{"n_layer": 10, "d_model": 192, "n_experts": 64, "experts_per_token": 6, "d_expert": 64, "d_shared_expert": 0, "activation": "squared_relu", "moe_layers": [1, 2, 3, 4, 5, 6, 7, 8, 9], "router_score": "softmax", "normalize_top_k": true, "routed_scale": 1.0, "balance_loss": 0.00211, "balance_bias": false, "router_bias": true, "init_std_router": 0.0162, "lr_router": 0.000799, "vocab_size": 10199, "norm": "rmsnorm", "norm_eps": 1e-06, "tie_embeddings": "early", "optimizer": "soap_variant", "lr": 0.00413, "beta1": 0.95, "beta2": 0.95, "batch_tokens": [65536, 131072, 196608], "seq_len": 1024, "train_tokens": 733600000, "steps": 5726, "dataset": "wikipedia_en"}
Below are experts of layer 4 (counted from 0) of a mixture-of-experts language model. Rows are named router (the router's row for the expert), up (a neuron's input weights, with its number) and show model dimensions 0-191. Each number is 128 + 24 x the weight over its row's rms, rounded and kept within 0 to 255. Numbers have three digits each.
After each expert's rows: "gets" lists some tokens that make up at least twice as much of what it gets as of all text. This comes from a sample of Wikipedia text that the model never trained on. Tokens count by the router's weight.

# expert 41
router:137130166182111136092101153071128130109102084095155126085120091137155190161149105095122114160134143183108141110156124091116122090083128127111105129098126121123121138162156133143148117163106155169123127158105155096103150156147142126115101141129135138153191156143096089098128133165128158135134117104141094105132095116171096138133151141152134118085135130158135129146129111110122112100146146149094149150111170154124107150138119158143123104108174134119094117128135147097152117108109108124107093184102127131134121075096097141118097134143134124130130141145111146115097147124107086138
up0:157146141126148133102165151168135104115180166115118107133111068143138174132147142143095106175106110147140178092133122144078114109098142135124115142121137117183046100101158137147144102102109140164129164092136121144096132121142101129165135099121108158143150119109143128141138133128094093114127173135109131129124143105113114113144157103154143126116163122111124118139139123114147128097106156137140156103092114121099112114155128144081141142144128161122115137151102127091088129123150095144127131140147163144157091128101113085076130116177155119113167117101126138121132162086094169136
up1:155147155158144121119155116101136098120140136132117105082143125093093090139107119138131118097098117104155069109158136155139163127121091136110129148104105113141124155108105134115092051145157112159139110126095126088137166211126087101145158148108117122123132102139177187111119134109113129103147128139146121148139133107154172127117156125130089127116150097157152107165105117098117143130102107114148119117108141093162108139144150122117131101126151098160101099154180144111128087106090144084147141133117158154154121117128129125182137156155140116125113111111145131126099101123084143135
gets: "|", "20", "19", "00", ".", "18"

# expert 18
router:183135106116199106167114121136107126129102149119112166142115123122172136101171110127110104098151123135131143127099074125102146100132103130093163139094136159161136100121147101124156180130101129126103135121109131117133108165146115148113147149129148121117135148152112134131175164111148131112105134135138107115144128102126120143142145149112163139131093148125116130092098138121137096123132103128110142119122110133111121143135075107098143084122116144122145144100089150157159144155132090077143123079137107116114126052184115089114094159168161103155159104095121124171152158172145148116
up0:131138142164118103119087153171090129185153158094114135104112110154130122114100143124131141123150137125109153182133079186179140175137121120106132121159114087105136147154124094097117148115170155109149180122088125140125140101086147111092123136118123138115129134110134120122141137117116133115152108104108107104134126082123088094160109121119096151185108092134110083079153127102190112153162123124155138111113090122128102107152111131096120107106102135142139133161087155100138139141165107139104113149137124150096143139133112133151108150167158130110149141155130151122136170129101125094
up1:136154170143147136205078164149130130114105092082123099156139122114115124108157121153114108151121116153127137143105093115096140119133132120146144121144157140152145131128162119124142157145098132116082143084094139142145119141115158099151125174138139115123124129147118131151137096168126119086124144121142107126131176111101107116137130109121142091152098176090140090100128111145159149125086109083128087121166099128136126148109137191137149112114143076118109124126128112141131181162150139150131137188142167151129142166115119126104166146068140119114094135127170132121121170120131090150
gets: " ", "19", "20", "==\n", ".\n\n", "-"

# expert 30
router:113171158142132110102175104172138131122116141150121136124142120109138107106137122157098147092124112131127146107152087095142151123157153182152141142129138090096107117143116106102100118142115141095139133103145117164130120162119076081141123145153145171107096113102109134129151107119119155128146133130122161094177081181114149180121108115145114160132105158141098119130142132161125082137156144137126113119121131151072128141167128179092108147164127189087120157128134118110107150130090125139097126155143127147160142120188106119128091108166111139158099138124104125142133130116181120102
up0:120131107118148120123113161127133117124101125090153157194157097141110128112099149130160174129179131096149146155105146113141145156102100136169091157111107127151163171073110136134142136169065103116080138178126123134130121091131114099113142105111127162145189136110124104126118149127090106136131160096159139131125137107146188124099173128120099111128176139115124134127159124081111124157147138156145124158113137140152138122154144145107126126112162127159171111161137118141116118108096140133124139112128137119099130137098144143075146105137132129140137186125174095166142136099156134137
up1:150151182183112147140151119134138143146130160127156139117108142128124167134138186134118110122146113079131143123103119096098094146153127162186162106157139102135113139140114136096102129166084126109182126103119131120077119113115113097149116152130154152104098132100142138124098107143196162140109096148141103114151114141158097124112138149101168116157126132104176108114088082148103145126092115157146108117140167126140144121106152137125171156076160140078108122146120129169092126144103149139101101153121140131111155160138135133131114140091140116128127118115147146174098096108114138146
gets: " |\n", ".", ".\n\n", "\n", " (", "=="

# expert 33
router:180166132186121108133102185125144121128128136149104128067148086145121118105137136163066114129144138136105139110120114112125100122155114129131167096131161112101122171144163135065121134148150150139146099120129128091089095133140114102088082142138108161101089119146150145139146171133145133105148118162128112131147114101101130154144128131126137126120110151130130135146176140086140114111111098134128082115124161129143115141129122144136145138154149131115105154139126114080143155150147175105140096174169121161127147097121132127084140143150157152160143163094111102111106183152102155097
up0:093137146135107151132130105126116108110162157142134173125152129167139160179125092138142123115070116147119138122158133111145125104132103127138134119119145148125107121086077139118074121163124118099132137106129123121119137097099065172148125121142116112100124113149174109108118146133133137136122087143116125164139159131100096125108137175081097137109105104133148159118082137127143116094148114157137076149148106148198129099086182086108097173153119153131133124130136097140109126155143123137135091136145143141128117127140110159146192146173093125103142123103116123120108143084113159129
up1:110153181103103143145141148148135134111126134143145137128141121117149128123144131125177144178066134143165141110115160119089094106152112100151148118152130136123115115130177158124146180178102157110108124141146107102165171110156118086124078116146127186133135100128110089206117114123137154120107173139132183172127132091122123122134118126158124094134126131132179131137114104158119126128113139147123111116094169129159140131104111165087149140110104117146101120147135113136137138140120073089146146111167127116181156145137166099109165120152109127115125164143121116137139115134108135116
gets: ".\n\n", ".", "\n\n", "==\n", "==\n\n", "===\n"

# expert 35
router:107111117158140140154163149162118103106158130145122128132102105123169108108088158107085131134158124123129121134126101155126154118139142137145104068174110121173131155087110149126140157126164108154148094209128156154103145164108097173113131108118119120126087204102105095129137146136082115128118135128128147124150118107147129132152161152093136182135142113136146109152156142091141070162133159125132123134117157121157142127134115104090147106114145144119089142124129126111143133153112113098125152124129167137167152127088186109118123135119123128105130158149152139087140088094145156119
up0:117125117189104115138119128095113139095130110122124155128090129088129152117132107108111178136097123148161130143143137102099118130130092150141107120173092130131196117103142122116126104130118126135131091141130113117121119145126121161164095131146097139144113108097150148190142151121078181128125186143137151157156131091138072155155158111121190125153079138117129116149125151119108116131073113150145121125104120125121150134113083066137144090152134139128118112148134124109113165129156112154136115099169132094094187127158121171106161139116108128110120115132140117111128123121170151107
up1:096145095101139131076109137159110110123129154126143151128098153146141105100141091098102166113162126141099128183134127107078147125151141138117120146126121201119151122151111151088169168100176138113112116125072093156112126110088168135145132109104090121127171155111129135161128104077143153144156157148113122168114101104165149129130113159103112117144111123142124157157137098176131109134158137128107098132135154104160123123152125122119177100102143132127123147089108102139145139149129121114104133123097156089150117119104106096122170089148148091095130146121114087154155129138137106149
gets: ")", "\"", " \"", " the", " g", " G"

# expert 42
router:106123143154109135167116114136041161186108135148115118133164114156137159123120134160204114117116141104154117144103141116156143133148134132126094112141128111118139149094126101183151129078124142086116110122120137123129148093118087119173112131189128088111102137129118129132165129097162122159106121107147132123109152120134137151115144123171127136117161137130130135134128136109087111140156159134121175106143129124129151125108155109128152088161142109158136136175167129123053122148135141113123091153110111123111093117102107156155159169121147147127131114130153097087139152121081162130
up0:114139121092151098116097154167134169114095134151103105108131162144121117091124122090114096096154141094072107152148163149138147131127131149163099126141115156109143107166106124133149125098137101100135106050110141160141099158167162112116084082133143156087077135104157139141068117143115103102116145116131144162142085160162114141124093128121146152134163132136097146165127115172152109127157138160128135132107107128087127121161130127155079136128146154108118130146115080153129117141120129107132142122117149115177161148135092102118156126143126138114142153150114114157165116126149134095
up1:155126116114155109157187140124133127104101138127108157118090181143089090128144109165116104149146124148116088127102183103137156117124137146114139117160108141103138136172120109157132158129119145130101167183144131131091111118161144112093184113130132157115097146117111103160132143153085147136078101157126123151110085100135097134137135169142170131097126120121128125168105141131140118101153112154144134158126116154101116106119134124164111114114185126110123137167132187171186161135154139134149093122129118125114180150112117118115100130124105118132111163117164139156108150124147099098
gets: " the", " a", " of", " as", " with", " is"

# expert 36
router:181123144194157115118103110123136094109146123127113146123161133128125151095169132121136116144140135106110151103123116141135108132158113138107152089102144087115132134100111098138156160093135144074120110164145142103138122131094130136151178095198146107134086097163118167100169117091170141172119126092093128100095169144126130102116133135158133106131121183136102125077129134113095130161109146124173176141136149152132159129105122130131086122140128099097118109121144168110113140110084131113135114167128127134141099081108108131143129162134145121120121112136136101103163132166121157093
up0:115114083142113125174127138127101160139115169085135160156086102124116110166127087137117167104076124143125082142144120133120100130131119149109137128128155140108123157126131180106155160110144142118130066136125137115059145121132141112164109154164101080106121097102159136169140122095146152110147102169142159179110150166116109136126104128128124098145092146119155086135152133147145144129106117083133140140142116113083096148140144120167122067180107162122128134126087148114103154135148158146102145117112115089121075127121121138102145131151142136122125148111142116142131129128164117103
up1:151121104148125124121106144127142200091122123108176127147102145131120126167157146124129086155129108083134136107129123156118119148097111118113108148121156138135145100181148124152138149117146108123174180138084153155176099130141132119152142148138166137106143085157140098112121131130129150156125134140121143110148128094162140160103144156182091100127143152139115130089113106132109143070094106120148105082097151146098152119099144097114073165134083154155083125135140128140142110091133130102120129146133121130069174098127110130133110140109109111123153128106114167174120154127142120155
gets: " in", " of", " at", " In", "In", " on"

# expert 39
router:127113128125135136146155105100131116178171129119136116098123112135174155115157146143124122091154115085110116100140137093079137115124145119101152173134123125143142093159117102145146088098105120113109149135136098181160134099076104143110105158091128127159160144158121147160117170099123129123124107130133136141118116151173147103137135148136094135144094127110109123133054139104129127117135146117097155110132135090180107150102119095117116110098147154133102114107100125097173118125081134101155154130143076094098128123155103118158129124091110097136105168095127073167130141154140155114
up0:157132148133104150093147120137146116135165113120156122134149111098127131117130172129104145144132153097153116149132155183117128128112124071108117141131100093109105121115119148158090097144098159143153124151106137101100137154155116137105132115102145131098128104146119141144184114122142094198166093144102112108162115132138141137116130138095149130111116172097144097140120167120126139127144075147102158148139159126147145152105138138165130104137127177099058106145113100162078132110102139121125134122144122102138113176132126168148125173100101137090118144085077076120121113136143159108
up1:139138139083136200150150124128092111118088182118176135097131145164149104139120097140140124127101164146127142120109156154097135066114093133059132105175174106139156143129079126104102146152079101098148126146115129092122112149107162108115119144122132156129161120090095117154153127083071127141131140117120154129133104098162120111123098109121112117149114139159127133166094141099161150113153101130127089125115117159107141127118129135152124116130107143124117089124170120143112101120116102128137099131120102126065131138160107125098123154122096145130147119108101138150127153132117169163
gets: " ", "–", "-", " same", " over", " than"

# expert 55
router:122125124115130145114113137125171117152138135123134125084134088098162173136176125134122140098144179165142105099161149102096139102121140131128153159158093175121144081091092112159166146126068142117127131133064147148109193070137122128126129152121124127130159171124113113122116139098110139116118125130123118137127127118149116164162122174128128135112108136128111126157084159109149145123121139156108162094156147119156132149104116113116122105107132131098127137149096162109146124096108086116137086136119109078108138063138105164127130154124175104138120127140158112195150127128128141122
up0:146147108159100137092128126092111125115116144119098131106138129098152140097137107160103123093114128119134111143133147080136139150143116116117120085119138111127110137164098109131136204152074104138098127104109137111128151131096137114154129083124078136192101101135168156090141105135127167122129136131155174141149170105128103109179091097171132123142127107092155102134125140139092147121170153094143137093128134115104086093146099112117137106152138150095143120071129099121104095095160114116134126113104159136112152127087137144093151129074171142119138160135142130138146128131136158147
up1:144105136120138122160124161118132085119161084108147174119102164108121136109146124158133131124094118147161142114143139099127094174131139117139111159122122154149158146193144139132153088142143100132098102104101134149136129146156163173152136135115147128133116092155181135115150119160135130109105127107120099124121157136133065146077163148080136138141104124115113093161111162155129166121103132146115140112152161106163141110169146109141098100141122134141116139158114159145129106043124104164126169116103103092108116147111104108178150118120110120118137129096155159155101137112151129098
gets: " ", "20", "19", "–", ".", "18"

# expert 61
router:157114162149135159117170119120135076150138106172084132144132102134137082082147141139122142108133080139116146117098114138147122115120139104122105149161141131100098080177128162098109150105118098121172138144159100094133130106116151131106108129174111157111119137150156126121131101116098124138139113124178122126121096161180147158096146143120101159111101130126128149132112112152164134151113150145081106145079156150134077172153143136077126124163129149119160129151132137112070141115115127081136146166136093135100097111137152087120149119151100161112122159118138144077127133147128134116
up0:137134099125100120145122123138137117108160095125103160105099179109079134132134126145167180136094128160130101102110139136130130127117146115175121109117127126122153123129105126136085153107110109108158124141144143141159107145121124175126092163174110074121138111110168158125080131105129097102171096123117160170121115107128121133158133169140118084082114109119137171141116159152165123138102110173115171115143146124132105117132178133153165147148154127097151100149129159170152160139119094160118102104166120110121116121160136144143122142143144133102109153137070139159108091187124118132
up1:143130121120058168099160113135112109120115096151122134157161111137114164109147112077153141144160124109118160184156106142109144122119144099161186128126111117123118110158116124124093141126133154121145098143112095124137161186166074155138180121126159133119107081123161112150115125123143104126160127129164139157125081126093133119117102137079113096193115147107134106148152145120138152152133125115111168139106141136099134149135135103157071128170100152143153090137118105196115126134112138144094119113110124108144113135141167156118115137175131136126094153134111135127122146132105138129
gets: ",", " and", ".", "'s", " –", "),"

# expert 53
router:117130155156099115161119172142111141095101171143135114125137145121118120111077110111123111150073089123127111122132122138096129123101147151115164164132142125112135153122107140132059113153108094134100142105125082149116139093113114155133110130114140136167072133160113102119149131167077163141150116097098112185117108149132144111134146099102097105122099108146148125163141123142133091150104098130175137120108118145118146144155102098168143142176124183139126138145133164109148174174100135153120115143123098105084152130116137141165117121104111145118164142107185136121089129100126111107
up0:080155121117159156072128127123118122107094129154115143081122144142087160161114113119175103167151131095189128104131143108092123145123132160119129134147163169134117131158098144145164135110140151155128078114127151130109138139103172103125147132109125145100128133105146131107136089123143123089102166112148188137114089132098133189144121128148122129077132132117179137101149107117131171145129172177142152159117093113102123100105134106143122111133117118182085123095121102095081143119133132106146153123137153110121132147137161142119113118106162119134116142164097117163089108124116114116
up1:123144160164109127090114122163096100126146134088101155125156115119160117119118173135112151113141139111124099140124067139150160113107102151124114127137108135164114131122108125087141103136153194144119129111109141138169079126163130117123138141133142171144133108111128069136156122097157140094180105146139114116184098176161131124125113139122097134102089153137112115147121148171170084134103115117134105122167116117103131169142099153136127060129104159170125127126135097141084162147136139132125116140129126131099160125134158135166127132156141118139151139142118076176157112149108100109
gets: ")", "}", "\"", "s", "\n", "es"

# expert 51
router:112183102142139112141165146111146103131124075097156118135156149128113104154116105111127145170132153121115096108153116156144138177108142103146146130143144076137100176125149149108097116127129096133150149154133095155121085127128174099088166119100147097092144117072111128157109094161131147148143148119145130148146128136107125125117134127119106135141107129137168114107122132156143141175180159086175119160134122148124149098145090089104146136104148147108141086131112119102139121097131123161171146075108124138141086160123142086136144094123127154129136123174094154140119083139094137125
up0:123144126079097129154114135122110120108127146126120125116171174152129141148133130097159151141126102096112150140156181118128109111144131124068138090116143096148164122096117064184094103156076115119158103157136173112135111156099130093114126144144077139129110106112146079162135127159133129121134123128127155127125106134160130178072148138112131124125109108124104139129094142113141148152120114150122131149128123121146141153184158110118128105123135124135171063115104121101129117160171113138169178100152152136132100129150138126140173126141147133122132084147152087150119113099141170147
up1:122117116151123169127133144166116089080143128108099139093129158105130141136086126181127126143137160162160124117152153140089193089141105095096132129148114094099135107106124122143175114138071140131093119141148113138156125161154127090127153113136175124101109099145113148143138093136117128176124128141139122160133141157103102140101141143120124138165117129119082116135134157110132112108162144097150137175143115154119162115098100135162102153118133162100157151126132177112130134092182081117138123152100152142121120154112147106141181148148144130119116169071110113109141090118110137147
gets: "a", "i", "an", "k", "in", "u"

# expert 32
router:157115125114117118140109134124136145133185144100136085125121143112130097153114102095158118109182097117106127154128110154149091132087122151083123187117074105132118172152125133154137119105077150135124130131108117162163186141143154127166128107102134158160148157135128137125116094182119083117127113108113133114183152165137138114144125140145074139136139108123087141102112134135141166110118096141116126174141104144161115117094130124171150126110107116105153121188130098142142091183122080129133122118150123137129156122128132123147150100137105139110090076129144161098110112128116125132
up0:106141125121086144077131103109117114122117121125138111118131171149134065128146125086133157108084135105140120128109153127126090152138102135097112147093132185155157139145108112161121127150122143163180132135094114176071128107109149159148132094141108117131141100126123125114196153101101179111096062112137135120119090103150105138145100159122115165144096124129129149106158128130146154113140137121165153146141120141169139153143148172135122089100155163121092125150135128175123111140128120136132099124152127155126104132132130117143126111087142108083099105138155129104110133130054128136
up1:157124134125084109144103183125119196135101134117120170118114192175153124144143144114091116142130106109105147117085125132125096138112108099141088133144090094170162113124115181099088129105098120094145109100093127171182105094116083129152146108142142128142153131155121131128124132171121160082169118115115114106112159144150085105111099138131106127086157141140147113147115122104120106132130146145142115135121145110123151124158118090159175172151096160108133143105091103129121099137125159096114117118114147104115158122144090120116165133131136138112135116106102118106132145147115174105
gets: "et", "er", "ar", "at", "ot", "in"

# expert 8
router:094157120166160123149120163095123136120114110123121133104137118113102137137090126125111115147103171138128123106154101147118134128071136121121137106164127099167117180122138151123113146115137121133135127153137090201095113112139163127126160140112177113108120155088137129118124171126123145150173139125142165164154153140135103100103142152088114125112122119172153113158146156084172108163166148086133103151109115152106133076123101101096148112139146135090144138123106101087126104113091115124157152115123128142131135170127172139134154111102162152115160136150113129204099102097131132132
up0:107138116148122125117158122120095144150155136114147128127096160103132150154151161115068128096120109137096135091169090138066172166100124107112159127126114112104108142124108115143132184114107164140136118163138128167121171163125122105114158098151190130133148119127131113098120112085121129147149140097126165178120157131115073133131108125086097140120102135137093142127160138070166126112130136160140107133103115134139145128099120190114118138083148104127099126099124130107141134164106114127123126139112116175106108128140131102115100147122111121098109193099114092121155129117080138122
up1:121144174159121098119135106097106149124127115185123175120175161151129138135111067083139138136164092144118116126089121141049099137087145147144144088117147144120097110110118118162081125140124110113150121105128091113148171097133117131113114155111115114152127140105144087160139105107147097121128155141158101112133147183104114146136095132140109159155160132114132135142104120115134144130120115136117155111114097123110132095135149115153139135124122153147122120104113104120098105156172140124118135099139126126063144099163150106083175097109128123161124123099125162134147141187117161172
gets: "o", "a", "i", "us", "ia", "u"

# expert 34
router:136106112088161129097139122157149084112116112110176143167151139133099129135172125170116130132125143117154112147124168147173125137117108116108164136122143099173167112163154116156128131129130121145167163149133178142133166137139132102119119106096094149136179143119125104090116099106148128093109157096126118078136138114121133153142081130143081147142147141102119125090146118137123156129137108136114138135104150078180101126132167192087114112107140090141147139168099099141126112140111103110130167118170139182116131123145160113094152114092103119120081096124112128120153109133144106147
up0:129145149115112146146142148080131081114100117164176096121121132169134115160178125106145122082158126118136121101155146088161116116081130117114172153143167128158165110130056158128105135132089154169177100112130143154102153141139118142149098089115110125143141139150147108134093125128108105121125126119159171099126155099186118091080136142076115140106125152133155139108143122122135118136130143163112118105120117086120091105114130128093102116140132070147130121108134141142137137120123138094131153140122135144125108111077141099123146098195091132113122151138150156119129110145098133151
up1:125140132116128140109144092101124167137092126146117154132145137146126128141167188114136139122156087134099102119110122061127140102132144089126068141148067114141134130119146161108133118144080126127159150070140123141127136172154179100142149143134095094110127129143150145115157102093116146139114098143121181123141112106151146139138160131129093109176135170099119115138147114132136072095119152102140134100131092104175122090129184103151117114124122131149105111150111065102108134147123124179098114096148126139107140089163121127114143107097141120133152108140149153121149147145105127128
gets: " the", "ab", "==", " August", "|---|---|---|---|---|\n", " April"

# expert 58
router:140123109094151108081170102146109136155135166156102145153082138094097118123151113161127149082159132155163147166118108143129117131124143144122114139178068169135109101117096089127109133142158164138133143127094109138106107135107122089116122128097126113140151143095110104131172145103113136123173127169158168132132127128145165166091101143141128124119125088140117112162097127103110103138143100144172148074167117110114101130120102107102112114117120154118122146081143135162148143102164116105147099100128132115150128141147134175122097139149129086123156163120140089129117086098156109173
up0:139136150144122133111111160144121105177103131054153105154120101132117125124120120138084135134149146174128097127144157128118143138142152176105090159152085135123169147075092137116157102104107182112159149160120105109122118107145147137115121150139124124171171133089164141150142159151122157121157112094178138167164079089123124167131084149143107112138110123131122159135117117110152091149127143143129130117139111128084118101144123136118157140137136146110086132166091113141124120129143125121105121115105154140071064126109141163186136130113121134123122117172137123115103155132112163146
up1:129131144109110117145121111142104173148116141159103110068148118146105130125143134077110110133117094123127152122107142144120134132146153108156142128108128174137110150112163100148165146128149151138114134147109112159112132115172134085133118130139105129103156165139127145127180114148151130176143112171141130123184067100101145158101099155184114124140132124078135124161146156105148099082116111123120128110153146105114114117130140157142123080096089150141124107106098122106112081163121125123140143127116086134128097126172156175150141166184109122112143088113095133105189127128117124157
gets: " (", " \"", " C", " K", " F", " D"

# expert 6
router:167135140176155176113151137129132123123092087098122108096125119114137163160172123097080124156170147155123147088117129131099104116091147097121094139104124153096129162105137178134166105149143104154110156113093143108135111134156118138106127155103083114140174146162114153113117118135113151107101121150174098129093138097137093125140156136104139091117143144130136151135122112097174110078103114115141115137101157150137114138130120175121111137123147134084124134119099136126138113109151158121102122181124139132116122073111125110146070139128133106157117109129078148125121190150094135112
up0:166131099147076129086161148094142141180126157107084105126123104126127132114185139128105129178162181116101124121149091129123177137143144180126131109100122110108099123090151137130112107156124140124110104158130139142138136132103107115098128113117111125159141151109128094107122108101096145109116106115105158091125103110155128090155133146145136126123134142118088133130096163126096119170098149144094138187172094145113131130145143140107100157088107148106142118129156132139161106089126098095160145151091096136138114118095093162117144122081101144141099147127135108140125155094170095157
up1:120178087149178139143111140126115065120139121129127111089184107142093129153137108055091142120129148111122127129155131104138165168123119134128167113134108104134144160101155095090143145142125093136158118096110087129110111099160136131136127104117107110097144108165072167141114102080127155114147142140136100137122123132156107122159116133128157139135120130137142135112158122170112100126183118128148097104153132106134085098101127134143132132134111089115133114128111143151111137174132141167056117112095130123084161103111115087128138115103113129103103115154094111133127087162123100136
gets: "19", "20", "18", "16", "17", "15"

# expert 47
router:114141142153147159142116155119119135149116138146089111099138142181140115153092150113117082148117112105129138099119143109123128195085131113175142118153171143155157157129144157129081127115112082125157171128144079110133147086160114152106135108122108149115114131171093162147134090111105136138104106148151097137097141134132141099093138116122120096147156172104145162119126121135136130153147161138097152108092153123141169119114137141111114150137159155119144156189120092117118169127138156138122102120121122100167120153099135141138111161125122145159165156159146136133112178090095137071
up0:114156113131127144136125127090142118084072134123168156113146179113155172118101114128118141198122126150131132112090104128141113133117108122146125126139093145160141126139101144130138161120119112099130182144134126102138140129135168126134137115087119138152151112089147150175130108172129148120128139093158161125122130135141135112127167117116122120178187156172157195112078142111155122137165130107138125147109117149068169146108106142144147086130130117114171108100101121123165151153153141122147128083130115144149153102164152103115155127125120144096111117152098140145143146155082147089
up1:142156144154129152150120114112161097131138127122133139158103061172121114163130085175094130145140142140124148139150178118176135147111110137090123144159096117141138147091113123156134096126126159170146177105124120122101150121139138172132197143102111120126103111149146135165172090107128119134117116126160086119146108082122112145160113139114105098160118121151110151170168141158129154079106132092112120138122163138163166070128131124113138124131145110108130118145115128121126092094123148146130163105126096142152151109110127110122112163124137119121143064159081143120123120154119170123
gets: "'s", "%", " his", " a", ")", "'"

# expert 57
router:106121141117131143175179127136141137129141120141157152115150111135127102149123110112155148144110101096101083100128106136144146117119131132151097127132168193101131107164103114117128121133162063169118114112135109088172122120098153132104086114111139113144117133111116150133088101113143141141129153122143155144090110168146154157091148128147129107124071093095145149128109114175189153145145183162079131168144144126132146153124115131110117130115108139088142128114105101157103132155114110113125175104098115155170077161128121123109129107125090131121148146128167149107094125130141083137
up0:120118145106126088110153119139117148105152162129118146162079144124129144124114123086130132133136127133122103091130161127103141126105132113148104164115085163161154126162076149119144124135125127132114143131156141138081136118158095138140096111149092172097109105116127123160140089155077154136101164142103175140127158152111151167134110157092135139129143142144114133182128121154141134098097143095132134120129132074104189156124134112118135111152083140112118165142134120078153162110146140147061090132118123104140150136137160120173077144092096138142128128133141095152167129094117129089
up1:140115127114117146134168126104120119113161112146110093143103101180108158123110103099140123155129148122142085086122146144106148113097118149136145118122110145129115112145145092093139122147148148202176118122110154091108149162128132123135072137132166168142125152098139149118070126160080165133150106156150120102137145128125132115149087098095127107196104108094166169120109120172150129105120128128129088117150107101121152119164195115139128196159140110157127133141119124171115109155115119135126112118117157146127114121142107123130134120129147098114150157086127170142095127118143120131
gets: ",", " to", " and", " not", " it", " he"

# expert 10
router:112121142126141155122116106115142122150134128127146116119154081112145092105120089139159132082100153131138134138157145134109114140095127124112147142130113197115136144123078070140091105169094138110119173116131100121112129107106147149093143100153129143123095129098086089111159172112080130150120098115111149172107092133152109147114130152123145137183083127077087169118139139152100148120142144123132170138132133130120131149141070082107102115105135131142153134122138144167143109098117083143114144113135130086102114131099113117162183146155126148110145144143085153138106132114127101166
up0:120152149127109142133088106103137117071113141163080131175118161093121123093136112114119081116119130107127090112152168124143184139122127166110128078150066100111117137157141144134103172115126103119135126105104167136144142150139163097140076171118138140163117098115125106112131112136107146129099113152132164164133132101112109129125117120124109157125092111169147101095151144192137151130178132137160131157162154117153080137102145146151100131090148146114124100121135102146141116130157086143161118148118144088147136100117100086080119132101141105116127151127108115146123101155134128113
up1:127143123144134113098119105151117081092112103122139119104156141123141143050156083152129161152089098127167169096134149078116165131112133160188154131165123119162132112147140138089100110144139126133115137119144137118141193099141189124149155129132081095125088101126142121099123117119120125111137118138117139086116150105141091136149107151130137102104109144134135100123130121113119119134089126181145127112126141139131092136096141117050102143149153127125082134098117173169101129139111133109173136134136167141144109133116127141159111103127153118109118167122161139165148117122090127126
gets: " was", " is", " were", " be", " are", " a"

# expert 16
router:117150133110129181119121116130140097131099119124184088139105096100140140089124161106086156141097139124094121132089133103142114142094114128149146170163141171117127107121110126124112113116153190140138125146117115140087118141105135118118135157090107165122109185136136130114119144146134153106102147104143118134175092105125126150118114144182171139118148119140115139130131114129119151132080146102108178107161105144090157153127094163108170106147113136161137107140112146103143167135130105085094151122117107070122162129130066137136160110159126132119121132075143160135117089135130174143
up0:145133134104103150116180122161126127129127140158117145100120144124131150118148105150153139116165163111162128148073146156111093126133091136083132144123171130135124119101137128166096168137136116128129116134162123178116137156127100137148103120136143163084095152112141136154138124110138135163086105103154170151133107110144120153070141121105108162128140136083114101151163131139143103138096158145133139142158128163119127118151098106099149122132097155109152121131093116123080141138117121157088124119142106092088119116136111119176161140172146116155162125138068101177112112177134089184
up1:135130116135148094169107098116133112110137117132145111122147138132129128116093135135104162178126159116112122129143143143102145107122121174155140054117143105104125099150166145127108133115154106147167124153133177082108111118171150166120158108149127129095097104104144170150148089148139111152191124120095157143089095098154125112103115081109144129151119148129123097136137153119134174183151098113122142129099150165126179122129143131139149160103095125122135109143115127096111127103151119116147144092127111072101166154098141152116157145169111133127134148151072116159126108155147132149
gets: " ", " |", ".", ":", "–", "20"

# expert 0
router:107133159132141124144151117132137152149151137164174152120136098107118112105123152129188122106106103164129146167163092114148173127140137119111162149152135171123100147142100119139105123120144122174126152108122142125171121135147131143118152086126141110180099136147101157097144121131154177148121102092135145122156159114157123111120159142143144164187093119166143141129136083144094125127114122083111121118094100121140108126142120084151120107083126143150122133143101144098136103085098082104160132132098092156127124156140106124128090136147123155079082186107129132114099141115098124170
up0:147126161114151157130127120100129126123135126147187152107120170125080110142191168139157114167110120121087152123125117115109185089156097143107115094124122169122145129145149167124127126185169134166171139133123078138144132146078152139134153116130121100136145133119158113134140151106118098165115154164141093124139121097161131085132146161148136144107135157149160124143139130161109173121173128113139115119086126111148120154107138151120125161095152123130085106152132164114122091141173151154120097116124169132114145128074141161151111122112143112090113117111100142101115129137140107088
up1:126127108151112145133127094108089125145088124128128136123134177161098138138140147099151129112116137148120207106123136154136129143138101133117132134135092115167167141120146116087169143106155111131122131154062123156105136125105137159174158090140123098193138143110112129163115133126113131125084141096140147165118133135153122103097126138153093134171130123186115176132122162145150127135089101137162136122158115143107126085148108106083127137129130149135148109089137175099102118101135107113100099114176177125105154105126127174124065134130123116115147144133139111177128130145138114102
gets: ",", " that", "as", " (", " in", "os"